From a checkpoint of a small mixture-of-experts model trained on Wikipedia: width 448.
Below are experts of layer 9 (counted from 0) of a mixture-of-experts language model. Rows are named router (the router's row for the expert), gate (a neuron's input weights, with its number), up (a neuron's input weights, with its number) and show model dimensions 336-447. Each number is 128 + 24 x the weight over its row's rms, rounded and kept within 0 to 255.
Before each expert's rows: "comes after" lists some tokens at least twice as common just before its tokens as in all text; "gets" lists some tokens that make up at least twice as much of what it gets as of all text. This comes from a sample of Wikipedia text that the model never trained on. Tokens count by the router's weight.

# expert 30
comes after: "\n\n", "\n", ".", ").", ", and", "s."
gets: ":", "==", "===", "- ", "| ", "In "
router [170 164 105 112 120 156 101 159  98 117 134 141 174 116 143 130 127 112 133  87 133 100 132 123 150  99 176 126 130 144 117 143 139 147 116 115 134  98 166  85  96 159 121 115 123 153 171 161 104 114 141  93 203 134 132 109 166 127  92 121 118 129 144 106 124 159 108 145 155  98 127 154 139 129 100 160 111 174 113 137 134  91 128 126 113 145 122 122 104 107 142 132 133 137 135 135 119 105 132 125 147 166 146 108 125 138 108 127  67 107 150 148]
gate0 [111 131 142 129 140 137 135 134 114 128 158 129 140 147  99 134 162  82 159 123  95 162 152 114 135 132 107 123 130 144 115 128 146  93 160  94 140 170 124 133 108 127  87 119 144 136 112 115 137 111 168  95 161 143 133 134 121 156  98 132 105 111 161 184 133 136 132 209 115 151 160 165 167 162 143 115 150  69 115 163 142 101 115 136 140 130 152 138 113 138 110 134 128 181 136 111 101 117 144 136 119 133 125 110 142 125 133 125 134  88  99 113]
up0 [124 131  92 112  72 172 132 127 110 101 110 115 126  88 166 142 116 166 126 139 132 140 159 132 100 125 108 104  92 139 138 168 153 190 102 175 168 109 135 117 142 135 131 123 125  97 106  91 146 107 108 149 128 124 147 145 143 144 147  74 124 145  84  92 141 151 122 112 115  91  86 105 126  88 102 140 128 110 113  85 109 127 184 111 135 125 138 137 156 119 147 126  86 142 141 139 140  79 163 125 121 139  94 143 134 147  93 126 173 165  84 140]
gate1 [138 144  98 130 139 128 131 126  95 124  90 160 159 107 141 136 154 100 138 108 138 119 123 141 127 106 126 131 155 144  93 139 129 159 118  92 130 139 112  85  93 124  97 168 124 183 119 153 122 121 139 141 168 134 157 136 152 115 116 118 151 120 192 164 124 144 150 135 136 111 111 129 125 117 139 117  99 152 141 202 113 105 139 133 132 146 129 152 149 176 115 175  99 143 152  85 142 118 151 123  85 146 149 116 134 125 134 161 118 115 105 111]
up1 [166 180 141 143 144 138 106 136 143 144 163 136 123 137 158 152 152 145 127 105 117 154 123 200 142 152 115  97 126 191  94 163 113 169 125 159 132 126 165 123 127 146 120 158 148 147 147 125 114 155 140  86 157 183 150 145 131 121 133 138 133 147 108 154 151 135 143 155 135 121 126 134  97 125 112 140 142  81  78 117 147 126 102 134 108 143 121  83  64 153 151 139  83 129 136 148 117 119 121  99 104 123 110  98 128 152 130 132  89 108 106 102]
gate2 [134  94 159 104 153 153 143  92 161 116 114 112 163  83 102 112 135 137 142 135 141 105 118 129 139 126  94 130  97 110 152  69 134 114 158 129  94 108 105 122 134 127 132 175 121 156 126 156 133 153 140 150 168 155 108 125 128 152  97 100  80 152  88 162  99 109 105  95 147 149 125 133 104 139 130 124 164 157 122 122 160 167 133  97 105 111 133 157 149 134 138 120  95 152 156 119  95  86 102 123 125 119 143 170 151 100 166 114 125 126 168 136]
up2 [116 105 168 143 137 146 139  93 125 149 123  62 154 109  72 127 130 142 160 123 167  86 122 176 123 148 169 124 121 114 143 148 136 139 128 110 107 128 163 141 134 128 105 113 114 130 143 155 182 116 131 136 145 122 109 125 169 126 132 114 139 137 140 171 143 120 149 141 137 141 155 178 130 115 159 134 111 154 118 158 156 124 170 134 119 132 105 160 125  89 154 105 125 104 145 118 116 121 134  98 121 160  98  85 167 136 133 108 111 117  98 112]
gate3 [171 147  94 135  97 142 140  98 160  99 147 152 158 154 130 146 109 136 136  95 141 171 168 147 161 116 115 131 144 142 149 104  99 126 150 117 121 117 133  92 145 109 153 155 149 136  97 142 153 138 142 112 123 129 108 107 149 109 154 145 175 119 133 106 131 100  74 124 121  63 113 138 107 185 131 105 168 153 135 132  99 126 118 129 160 121 108 109 158 145 127 185 119 128 140 118 128 134 126 100 119 215 131 126 121 159 124 133 161 165 116 154]
up3 [114 105 167  88 102 152 134 140 162 116 152 110 130 177 142 136 115 137 131 130 166 134 161  66 111  84 108 159  94 101 137 123 139 158  98 123 141 110 111  95 131 144 119  74 159 148 102 141 103 126 111 158 115 101 146  98 116 115 151 157 118 119 111 121 143 118 140 114 150 165 152 117 148 106 126 148  98 168 161 138 119 121 148 135 119 155 125 131 171 134 114  96 133 125 101 119 136 142 128 125 163 132  97 139 105 145 148 112 149  90 155 126]

# expert 43
comes after: "\n", "\n\n", " \"", "-", " (", " '"
gets: "-", "|", " |", "S", "M", "- M"
router [187 125  84 117 149 170 102 140 124 128 116 106 170 121 127 143 126 112 109  79 140 101 138 122 140 110 173 129 121 126 134 123 137 134 140 112 114 139 155  75  86 129 129 150  92 137 163 162 131  99 142 144 155 129 164 103 146 119 116 133 144 128 121 111 166 141 135 129 151 123 120 177 107 142  97 123 118 138 121 118 106 121 101 104 134  94 137 120 109 104 151 147 111 120 115 157 150  81 152 140 170 169 148  86 127 142 136 102 105 108 112 157]
gate0 [129 138 139 138 139 108 134  95 111 156 137  98 132 157 141 147 102 123 104 137 169 163 156 148 157 127 116 113 119 152 123  87 120 122 111 119  92 142 144 154  75 110 147 148 141 131 157 159 137 104 137 102 119 135 159 166 135 127  77 103 158  81 141 150 164  91 135 143 146 169 106  63 155 164 115 135 160 154  90 102 155 138 132 103  95  86 133 123 119  93 197 192 163  96 119 119 114 121 123 117 123 139 124 166 114 173 127 114 120  86 147 141]
up0 [162 140 151 136 131 102 155 112 105 138 164 120 119 116 174 155 109 161 143 116 135 145 118 179  99 129 129  76  95 151  89 126  95 119 158  58  66 118 106 151 136  95 166 113 133 121 119 116 114 125 138 124 113 117 144 141 104  99 125 155 149 106 119 183 183 131 136 119 156 147 130 143 147 117 126 123 163 164  72 103 140 132 121  87 140 127 150 119 120 109 169 113 140  99 141 134 143 108 143 130 123 159 137 128  97 127 117 132 134 115 141  98]
gate1 [122 146 123 132  94 159 120 149 135 134 143 127 148 110 140 122 123 164 124 117 107 122 138 161 117 171 144 125 145 123 119 162 101 112  76 163 123 118 146 158  80 186 160 145 128 158 139 139 135 125 128 125 147 110 162 143  96 103 123 120 102 109 154 109 144 120 115 167 126 111 114  98 185 133 144 124  98 121 106 119 139 110 145 124  59 157 131  86 119 161 110 126 159 112 114  98 127 109 153  98 147 134 149 113 120 120 141 126 146 143 122 112]
up1 [129 139 121 110 130 228 118 125  47 142 154 107 160 124 153  97  95 150 121 136 102 115 145  87 135  91 143  94 102  76 107 153 162 113 131 147 182  85 103  99 118 118 119 162 150 101 142 140  92 118 102 131 145 160  70 155 143 136 140 144 153 163 153  99 175 107 140 113 100 129  96 144 116 153  96 169 138 113 130 121  97 120 171 112 111 105 149 106 165 116 129 117 116 139 107 167  90 127 114 137 108 140 106 113 102 149 114 100 118 158 122 182]
gate2 [118 153 128 129 135 141 118  80 150 163 136  82 139 135 113 164 150 101 149 137 171 113 138 135 146 149 144 100  76 175 125 116  90 116 142 114 143 134 136  84 126 117 100 143 129 105 133 105 107  74 122 111 150 139 129 152 134 124 135 105 118  61 131 136 110  81 133  71 142 109 134 167 121 169 119 118 191 158 120 146 117 157 117 129 133  89 133 151 146 126 165  76 155  81 127  91 148 100  86  95 150 166 115 147 196 146 142 135 161 142 107  83]
up2 [131 138 135 139 105 129 136 152 127  90 125  95  99 122 105 112 120 163 155 115 138  97 134 139 124 102  99 135 114 108 153  80 126 132 130 100 136 128 119 119 158  88 120 137 116 124 128 130 110 132 135 120 123 154 165 122 108 106 170 155 102 156 108 103 133 131  90 126 137  95 120 145 156  95 149  62  73 144 174 117 121  76  95 120 108 143 114 178  78 115 185 127 143 125 162 142 139 108 148 141 105 125 149  97 105  98  82 100 135 128  80 122]
gate3 [165  77 132 108 133 156 112 111 147 104 153 156 135 118 169 105  96 146 114 182 142 142 168 106 127 132 135 113 138 121 118 103 101 125 140 139  86 143 111  88 133 152 143 176 122 152 151 169 133 146 143 119 108 158 127 117 135  87 124 130 162 105  99 101 107 103 126 104 127 136 127 113 138 144 111 150 129 131 146 173 138 116 141 123 156 153  76 112 145 148 111 106 111 125 100 153  98 122  80  83 153 123 130 164  97 153 110 106 123 138 103  84]
up3 [149 125  94 134 124 108 138 117 127 141 146 146 152  95 142 109 113  78 111 147  79 140 150 118 150 107  90 128  86 129 126  99 140 143 160 108 102 140  90 135 106 124  90 144 119  98 154 146 118 131 102 122 135  89 135 136 149 128 137  85 138 126 131 128 146 123 141 102 111 103 152 125 159 144 104 151 147 135 142 115 161 160 108 140 133 116 145 138 137 152 133 131 159 150 130 100 128  87 139 134 136 105 135 107 140 117 160 126  70 126 126 128]

# expert 36
comes after: "\n", "0", " | ", "3", " | MF", "4"
gets: " | ", ",", " of", " | K", " | R", "|"
router [147 106  90 122 118 161  96 151 135 118 112 149 177 126 116 141 144 152 110 110 157 127 147  93 125 111 186 131 153 135 137 133 151 141 154 145 134 126 116  81  84 144 120 137 133 143 142 134 145  98 151 123 151  94 140 140 155 152 113 162 134  88 160 105 130 132 102 137 166 122 153 149 105 142 125 104 129 170 108 133 106  87 108 121 133 162 180 143  93 141 112 158 113 102  95 134 135 116 123 113 157 125 140 112 148 102 136 101 103 103 102 131]
gate0 [116 122  86 160 105 132 125 116 122 164  88 121 139 113 111 138 164 129  90 135 145 162 144 130 160  92 132 118 149 163 101 137 119 122  87 127  98 130 165 120 114 170 148 122 123 124 136 151 108 101  92 155 144 122 137 177 119  98 121 116 140 139 119 154  90 130 129 154 146 132  99 126 103 110 143 132 149 147 146 130 126 132 100 125 138 144 164 168 129 133  82 141 120 104 142 134 145 167 166 130 125 111 106 151 115  85 187 135 125 120 144 135]
up0 [131  83 134 119 152 171 150 159 137 136 114  97 108 147 157  95 106  92  96 153 106 128 118  88 153 147 152 139 135 124 162 146 139 142 162 105  89 120 112 168 145 134  75  94 127 142 127 135 135 105 145 152  91 153 155 143 137 134 155 126  98 114 126 122 133 137 135 162 151 151 157 121 160  98 126 131 144 100 109 142  91  64  77 126 151 187 119 148 109 104 106 137 159 133 148  97 137 127 131 145 134 127 203 115 145 133 109 118 179 113  79  68]
gate1 [111 135 137 135 138 118 117 137 110 134 142  89 107 117  91 123 111 114 143 116 124 145 123 146 127 101 143 120 104 119  87 144 123 159 134 143 121 121 144 158 112 121 153  97  98 160 171 116 129 151 167 143 126 108 141 148  91  92 176 110  78  95 153 138 149 102 173 140 132 146 158  99 172 110 155 134 151 102 167 125 128 130  97 111 113 136 128 160 102 110  80 110 116 179 107 141 131 155 122 107 118 156 184 158  72 154 169 127 197 136 137 115]
up1 [118 134 172 131  97 111 153 127 147  97 112 138 128 171 128 119 136 121 123 121 162 121 145 117 144 125 142 140 133 149 153  92 117 100 141 115 127 147 169 116 153 157 163 124 115 120 156  79 134 103  78  97 139 114 134 128 124 144 107 103 119 186  88 139 129 198 133  79 146 136 143 131 107 149 151 117 144 122 112 143 134 110 140 158 164 174 117 137  97  91 143 122 137 131 133 115 118 145 145 140  99 117 134 144 127 151 180 167 109  97 159 127]
gate2 [150 144  94 127 116 146  96 152 112 114 104 130 141 145 144 139 117 156 143 102 172 120  99 113  94 100 145 149 184 169 135 141 101 141  86 110 147 132 178 124  96 101 117 110 124 123  97 122 157 165 172  92 162 154 131 143 167 115 135 150 108 125 142 167 137  95  90 122 135 108 111 167 110 149 122 106 106 136 123 110 113 106 109 107 122 119 182 112 143 136 128 149 112 128 108 116 107 176 108  78 127 133 124 151 141 122 130  96 126  86 161 172]
up2 [136 124 149 126  97 118 155 123 158 122 113 133 126 121 153  96 103 137 105 120 133 123 139 124 163  68 162 117 143 149 150 103 140  81 139 118 148 107 130 119 143 118 138 108 108 126 146 121 111 141 159 156  90 123 127 117 148 128 127 150 156 150 141 101 146  84  81  82 141  78 174 124 115 158 138  73 160 138 103 102 156 119 146 126 140 137 121 147 123 141 140 110 164 168 164 130 113 145 129 128  88 121  98  70 113 114 107 163 140 135 116 142]
gate3 [125  79  99  94  86 180 139 194  80  82 159 140 116 153 118 142 117 129 136 149 113 131 140 151 111 129 184 129 118  91 145 147 148 147 106 151  82 142 127  97 152 157 107 153 144 120 103  99 129 170 148 133 144 137 106 131  76 144 107 122 144 145 137  98 150 120 136 120 142 155 128  91 128 140 114 103 105 119 120 134 144 180  71 107 140 139 152 100 111 127 137 139 109 116  79  94 102 123  74 107  93 152 128 119 165 110 120  93 111 157 101 129]
up3 [119 128 114 161 103 122  95 123 167 112 166  96  92 132 114 125 135 138 114 136 118  86 116 138 171 114 117 125 136 155 158 124 164 124 130 142 118 123 138  98 175 140 129 149 133 149 139 137 159 166 137 101 143 112 118 104 126 148 152 108 152 104 145 100 159 153 116 140 124 126 107 172 106 141 123 115 154 140  84 115 104 133 105  93 123 135 121 112  86 118 138 117 184 106  60 141 147 121  83 140 101 142 150 117 107 131 120 112 122 211  96 110]

# expert 4
comes after: "–", ".", " | ", "-", ", ", " to "
gets: "2", "1", "0", "/", ".", "–"
router [153  87  98 118 102 136 134 130 114 102 157 138 166 145 115 185  91 103 100 148 148 151 163 130 138 123 156 145 163 154  95 109 138 143 133 124 108 115 141 126 102 113 110 134 121 138 161 144 141 116 171 123 142 119 178 152 162 136 122 123 174 126 160 105 112 175 119 173 167 124 140 161 135 160 101 122 153 129 136 119 113 130 109 120 108 114 149 148 121  97 109 136 143 139 109 113 108 133 118 103 190 158 133 110 179 147 133  94 123  90 147 138]
gate0 [130  79 151 136  86 105 142 166 130 134 141 113  86 107 116 130 117 142 155 119 128 135 142  88 141 137 145 170 164 165 126 130 180  90 133 149 113 123 162 145  93  67 124 108 122 145 151 118 105  84 157 134 128 134 127 136 125 106 117 136 140 176 144  91 104 121  73 127 156 167 148 161  71 115 108 117 117 109  88 108 145 157 142 132 120 132 137 139 107 123 156 157 142 102 134 107  83 132 130 159 101  98 150 148 134 101 120 163 162 134 129 126]
up0 [141 161 131 127 125 104 136 148 111 143 108 126 113 147 136  87 163 162  87 148 181 113 116 115 119  97 123 146 190 149 154 111 107 106 149 178 145 140 126 110 161 166  92 112 120 158 144 154 153 154 131 110 181  92 132 115 140 166 129 134  99 144 160 122 101 131 171 145 141 143 100 120 137 132 124 139  91 162 151 129  86 137 110 106 117 101 144 170 140 159  83 158 106 105 113  96 130 120 115 154 150 137  83 103 119 150 104 106 141 100 139 128]
gate1 [139 145 122 128  93 131  94 133 102 134  82 143 117 138  85  89 128 124 147 116 131 120  85  99 141 143 114 140 133 118 111 176 160 120  75 153 167 116 133 145 128 102 116 186 200  99 149 101 114 163 106 120 138 101 158 136  92 133 109 124 134 131 178 103  90 101 108 151 157 137 159 166 119 109 118 126  76 131 108 153 186 117 148 119 142 158 171 140 110 122 127 158 136 137 126 123 143 125 164  78 138 106 118 120 137  92 141 129 121 125 124 118]
up1 [167 107 130 137 126 127 148 113 159 137 138 151 105 140 114 122 104 140 117 136 132 135 129 114 118  80 107 151 155 145 117 110 165 121 119 141 149 142 119 144 146  86 184 120 136 127 136 115 128 158 130 140 124 130 103 145 123  93 107  53 121 155 149 107 139 139 101 130 123 157 111 122 127 110 133 141 154 106 122 153 126 175 113 168 134 125 115 149 136  88 141 119 119 112  98 140 102 136 133  97 178 129 131 165 119 134 127 144 116 167 118 118]
gate2 [197 111  83 144  92 136 132 119 135 154 140 109 116 105  72 163 146 159 153 116 148 144 171 133 148 121 123 128 145 133 135 119  92 121 147 115 104 150 117 150 153 127 109 145 175 163 140  89 132 116 179 120 149 107 133 144 176 132 101 109 178 149 187 117 164 101 133  99 153 123 140 166  97 162 122 100 145 107 165 160 118 135 111  81  93 118 109 155 135  94 148 141  91  80 176 128 122 110 119  93 113 135 118 111 113 120 118 125 105 158 120 150]
up2 [166 146 150 113  59 135 128 128 123 106 159 140 119 121 117 129 109  88 195 136 115 148 185 158 128 113 102  87 180 114 135 119 125 110 166 138 116 153 134 171 121 142 110 144 163 123 125 119 124 102 153 103 138 111 146  98 149  82 138 117  86 132 161 124 120 134 104 171  85 115 121 171 124 173 139  90 167  87 154 121 116 103 116 148 153 135 133 151 106 121 102 163 131 147 151  87 139  92 142  73 152  95 119 134 121  85 118 140 133 118 112 139]
gate3 [151 123 151 132 119 154 103 108 154 134 106 151 122 145 133 160 146 134 113 163 121 122 158 138 152 145 153 172 115 113 149 165 129 104 152 168 139 124 162  95 141 177 150 136 161 137  84 105 112 141 109 148 149 141 108 146 108 131  88 114 130 114 137 139  95 143 121 138 120 158  91  86 153 120  56 131 150 113 146 115  97 139  87 106 111 142 121 112 103 106  56 137 102 163 105 158 158 156 102  99 115 168 166 133 122 114 102  91 132  99 103 134]
up3 [144 103  79 150 103 109 133 136 131 122 110 119 134  88 135 136 120 131 128 153 118 127 133 114 156 108 152 108 179 144 129 160 121  82 158 118 147 108 129 138  89 125 129 146 157 143 138  95 139 159 137 109 117 145  65 161  98 134  69 107 124 156 111 154 160 144 134 115 131 171 124 106 144 142  98  99 135 145 117 111 104 162 120  91 151  76 134 142 164 114  86 114 115 159 148 131 126 124 143 149 111 148 168 117 122 139 101 136 101 159 126 109]

# expert 10
comes after: ", ", " in ", " (", "- ", "| ", "In "
gets: "1", "2", " (", ", ", " in ", ";"
router [151  80 155 108 122 153 102 123 112 113 132 128 153 108 124 142 130 121 119 135 171 126 151 121 139 117 154 147 119 168 136 115 162 150 112 142 137 130 126 108  91 150  79 125  87 156 187 169 100  96 119 123 152 113 155 103 137  88 100 110 125 141 170 127 107 134 101 164 131 119 124 165  78 160 104 124 149 117 149 151 133 130 109 133 104 152 139 127 125 106 122 155 149 141 107 124 145 156 131  90 147 133 122 114 156 120 128 118 116 104 114 117]
gate2 [127  96 130 163 151 154 131 138 135 156 152  98 113 100 164 149  90 153 107 157 146 134  82 138 120 157 101 120 130 173 137 125  95 133 100 135 136 154 172 130 119 147 107 123 128 145 135 111 111 128 154 115 123 168 151 139 102 122  78  57 111 104 158 130  88 190 139 172 132 103 123 135  94 142 155  87 181 149 184 136 126 138 169 125 117 137 129  90 120 144 137 147 175 105 145 123 143 124 133 115 147 150 105 154 120 156 125 124 158 132 103 120]
up2 [123  70 135  87 158 125 130 130  97 143 103 133 141 143 131 123  95 156 144 167 108 143 112 127 139 180 159 178 111 120 107 103 107 129 111 174 130 148 110 143 137 145 115 130 128 148 155  95 153 104 113 137  97  98  93 107 139 161 172 144 131 135 133 118  87 151 109 146 133 147 135 117 151  98 108 126 141 109 149 130 110 171 134 121  89 120 121 148 172 148 107  87 115 149  86 142 115 140 115 125 132 135 109 113 101 144 132 124 106 132 107 108]
gate3 [115 162  73 155 111 161 132 103 157 139 184 134 130 112  91 118  80 103 159 119 173 126 133 167 171  81 119 123 101 133 140 128 113 138 145 136 134 182 176 121 111 137 122 119 144 130 144 149 156 113 154 156 157 124 124 129 150 134  92 137 148 108 152 117  83 122  93 169 144 150 135 146  91 146 122 110 155 112 111 161 137 134  99 101  78 132  90 131 106 152 118 158 113 178 130 118 109 152 129 140 131 133 114 103 132 140 133 105 107 103  94 135]
up3 [137 135 144 128 150 143 101 161 117 152 134 142 132 108 151  89 127 119 132 118 142 108  85 130 101 140 141 149  87 116 108  51 114 112 115 138 125 117 113 163 119 125 106 139 134 100 149 155 112 134 135 148  93  67 136 119 158 143 124 119  86 112 183 114 132 123 152 113 109 104 129 102 132  86 155 147  96 115 112 112 122 118 153 151 118 124 111 150 166  91 130 106  94 151 132 150 146 120 124 140 145 143 114  74 184 117 134  69 110 149 134 133]
gate4 [130 170  86 135 100 175 128 108 117 149 113 116 124 100 119 101 153 119 122  89 129 140 117  90 151 129  94 109  71 122 130 100 100 116  98 103 138 159  75  81  89 138 118 101 129 148 160 132 132 178 124 165 129 121 121 121 125  95 124 133 165 129 123 127 141 120 130 115 115 119 129 143 141 191 138 156 128 119 108 145 145 105 105  91 145 109 151 128  98 120 137  88  72 141 128 156 113 147 136 135 140 117  81 141  98 109 126 133 136 155 119 106]
up4 [ 87 105  93 105  79 156 147 141  54 154 117 130 140 120 156 113 134  65 130 111 108 115  83 104 123 165 119 104 121  76 123 134 134 107 140 132 115 134 122 121 112 151 143 109  93 119 171 109 149 113 101 147 123 145 118  98 132 108 163 146 146 139 149 151 104 131  99 150 104 137 144 147 144  84 157 157 130 110 157 121 104  90 123 181  75 164 133 175 143  91 123 127 135 108 141 156 139 116 148 150 135 146 101 121 152 133 105 114 117 138 118 151]
gate5 [136 120 130 107 114 142 125 107 148 127 154 119 176 122 148 147 116 118 119 140 148 112 132 130 120 108 118 152 111 136 134 152 128 100 124  75 133 139  93 120 133 104 109 120 129 125 136 109 130 147 141 150 140 107 125 140 128  90  89 132 171  99  95 124 128 136 153 155 153 124 154  89 146 121 159  92 137 157 135  89 108 136 124 120 118  87 143  89 136 127 117 176 133 113 107 100 143 156 131 125 138 131 111 120 137 121 110 162 142 138 136 139]
up5 [127 123  91 123 156 189 122 113 132 113 150 155 124 139 102 124 122 141 144 131 140 131 136  70 145 144 147 117 123 121  69 100 135 184  84 148 118 111 142 134 129 188 120 147 127 113 119 132  98 103 133 106 128 129 139 134 140 163 156 139 106 128 143 124 133 116 118 118 107 160 153 152 134 157  89 170 120 148 102 170 101 103 136 131 107 101 104 152 161 106 146  74 118 100 117 186 143 128  78 144 160 135 127 134 143 135 111 109  82 160  92 112]

# expert 8
comes after: " | ", " ", " =", ": ", ") | ", " ("
gets: "2", "1", "3", "4", "6", "5"
router [156 112 126 107 128 140 113 128  76 107 142  96 172 139 134 156 157 128  88 128 185 129 159 131 127 118 153 162 111 125 127 145 121 132 128 123 118 134 142  96 103 148 121 161  97 184 199 163 155  99 171 118 141 118 153 140 159 139 103 100 132 135 152 112 134 123 131 125 143  83 142 167 124 134 124 112 135 130 134 143 142 122  79 134 124 136 149 156 114 142 124 155 143 119  93 118 153 128 116 120 137 135 139 113 135 136 127 116 102 123 145 119]
gate2 [ 91 114 152 137 141 123 100 121 126  72 120 125 146 120 135 115 119  83 149 124 140 112 133  94 136 159 102  79 109 133 166 141 143 151 109 112 148 130 152 176 127 109 105 141 141 139 128  87 104 148 104  91 126 105 144 103 106 166 123 102 111 135 115 166 107 130  88 141  87 109 116 169 124  98 117 101 134 119 102 103 126 117 144 145 112 129 141 109 144 145 124  81 178  94 122 152  99 101 160 139  96 129 192 149 136 118 116 156 149 129 100  94]
up2 [165 123 124 131 143 123 125 162 139 106 120 105 146 103 111 125 116 162 138 117 162 141 137 134 126 172 127 108 136  62 129 111 160 108 138 167 135  82 130 141 101 134 141 113  92 113 140 151 127 102 105  96 122 105 165  78 159 150 113 104 157 138 154 153 144 119 129 117 111 117  95 155 101 123  98 134 149 132 126 101 150 149 157 143 115 129 137 151 125 117 107  97 192 117  83 117 144 136 106 171 129  96 183 122  95 143 105 121 115 127 128 139]
gate3 [152 110  90 121 142 107 128 126 127 121 206 124 135 183 142 123 129 131 103 150 141 132  99 119 112 110 131 134 118 123 145 132 165 176 123 145 144 103 126 109 115 101 111  89 111 148 173  97 126 161 118 117 142 141 109 129 125 113 105 146 121  82 127 126 108 112 131 179 117 133 134  76 146  91 139 122 129 129 131 115  78  87 134 165 126 157 134 133  83  95 114 167  99 107 113 129 129 114 162 136 144 128 168 104 165  94 151 123 162  98 101 129]
up3 [113 171  92 157 126 133 131  87 113 140 132 109 131 148 172 115 120 143  67 134 102 168  81 113 125 152 150 130 166 147 107 131 123 165 129 121 110  87 125 126  95 126 117 129 112 129 162  99 140 105 110 151 121 126  95 115 129 116 129 151 130 107  86 132 130 147 158 151 113 124 141 128 128 126 131 139 139 126 118 155  94 115  97 167 160 161 124 125 124 131 101 121 133 102 167 123 160 141 119 114 144 118 147 111 142 137 145 107 122 141  97 108]
gate4 [ 96 111  97  94 175 158 101 143 101 155 139 117 121 145 128 145 112 159 124 142  85 191 134 118 119 123 160 136 109 185 202 144 144 158 123  72 123 144 132 123  90  89 109 143 170 151 170 154 107 143 106 100 176 115 139 156 134 159 119 125 171  95 101 121  91 143  96 115 162 160 126 120 129 163  83  79 110 129 156 162 123 100 122 106 123 105 148 131 124 172  87 163 118 130 133 126 153  91 129 167 141  94  78 131 134 100 105 170 162 115  81 128]
up4 [150 141 149 143 143 122 138 132 120 168 149 126 122 150 155 145 122 132  89 113  78  83 120 161 147 156 114 121 151  95 118 169 129 102 118 127 105 109 116 108 137 128 161 135 105 118 136 120 108 109 116 142 133 120 111 109 127  90 138 161 109 187 137 144 181 151 106 144 105 133 152 130 149 118 143  92 120 125 122 134 146  92 106 118 143 139 119 192 144 135 147 175 120 110 136 137 116 160 176 110  71 131 177 138  82 151 126 100 170 157 140 118]
gate5 [135 111 163 144 137 113 124 139 144 122 140 117 107 150 149 124 127  92 145 137 118 138 119 150 131 119 120  87 155 138 166 126 129 112 144 111 119 145 160 120 103  95  79  72 148 173 155 150 144 165 126 125 102 142 110 145 121 144 136 128 118 108 124 144  59 138 114 154 139 117 132 113 152 131 142 123  98 154  82 128 210  86 149  76 156 130 168 107 122 129 125 133 136 123 131 102 134 145 103  98 141 150 117 109 104  55 131 125 135 107 141 143]
up5 [107 113 117 162 140 175 122 132 121 145 113 116 119 130  82 148 106 137 158 122  89 130 108 142 146 103 148 179  82 142  96 105 110 144  74 104 132 126 131 183 137 113 118 103 174 125 133  73 144 110 111 131 169 133 115 125 133 134  94 113 121 138 108 142 152 103 112 108 117 150 142  89 123 121 131  95 134 100 125 138 126 128 114 128 121 107 137 154 102 121 126 131 114 134 162 160 141 105 150 159  96 113  81 122 159 122 103 123 169 139 101  96]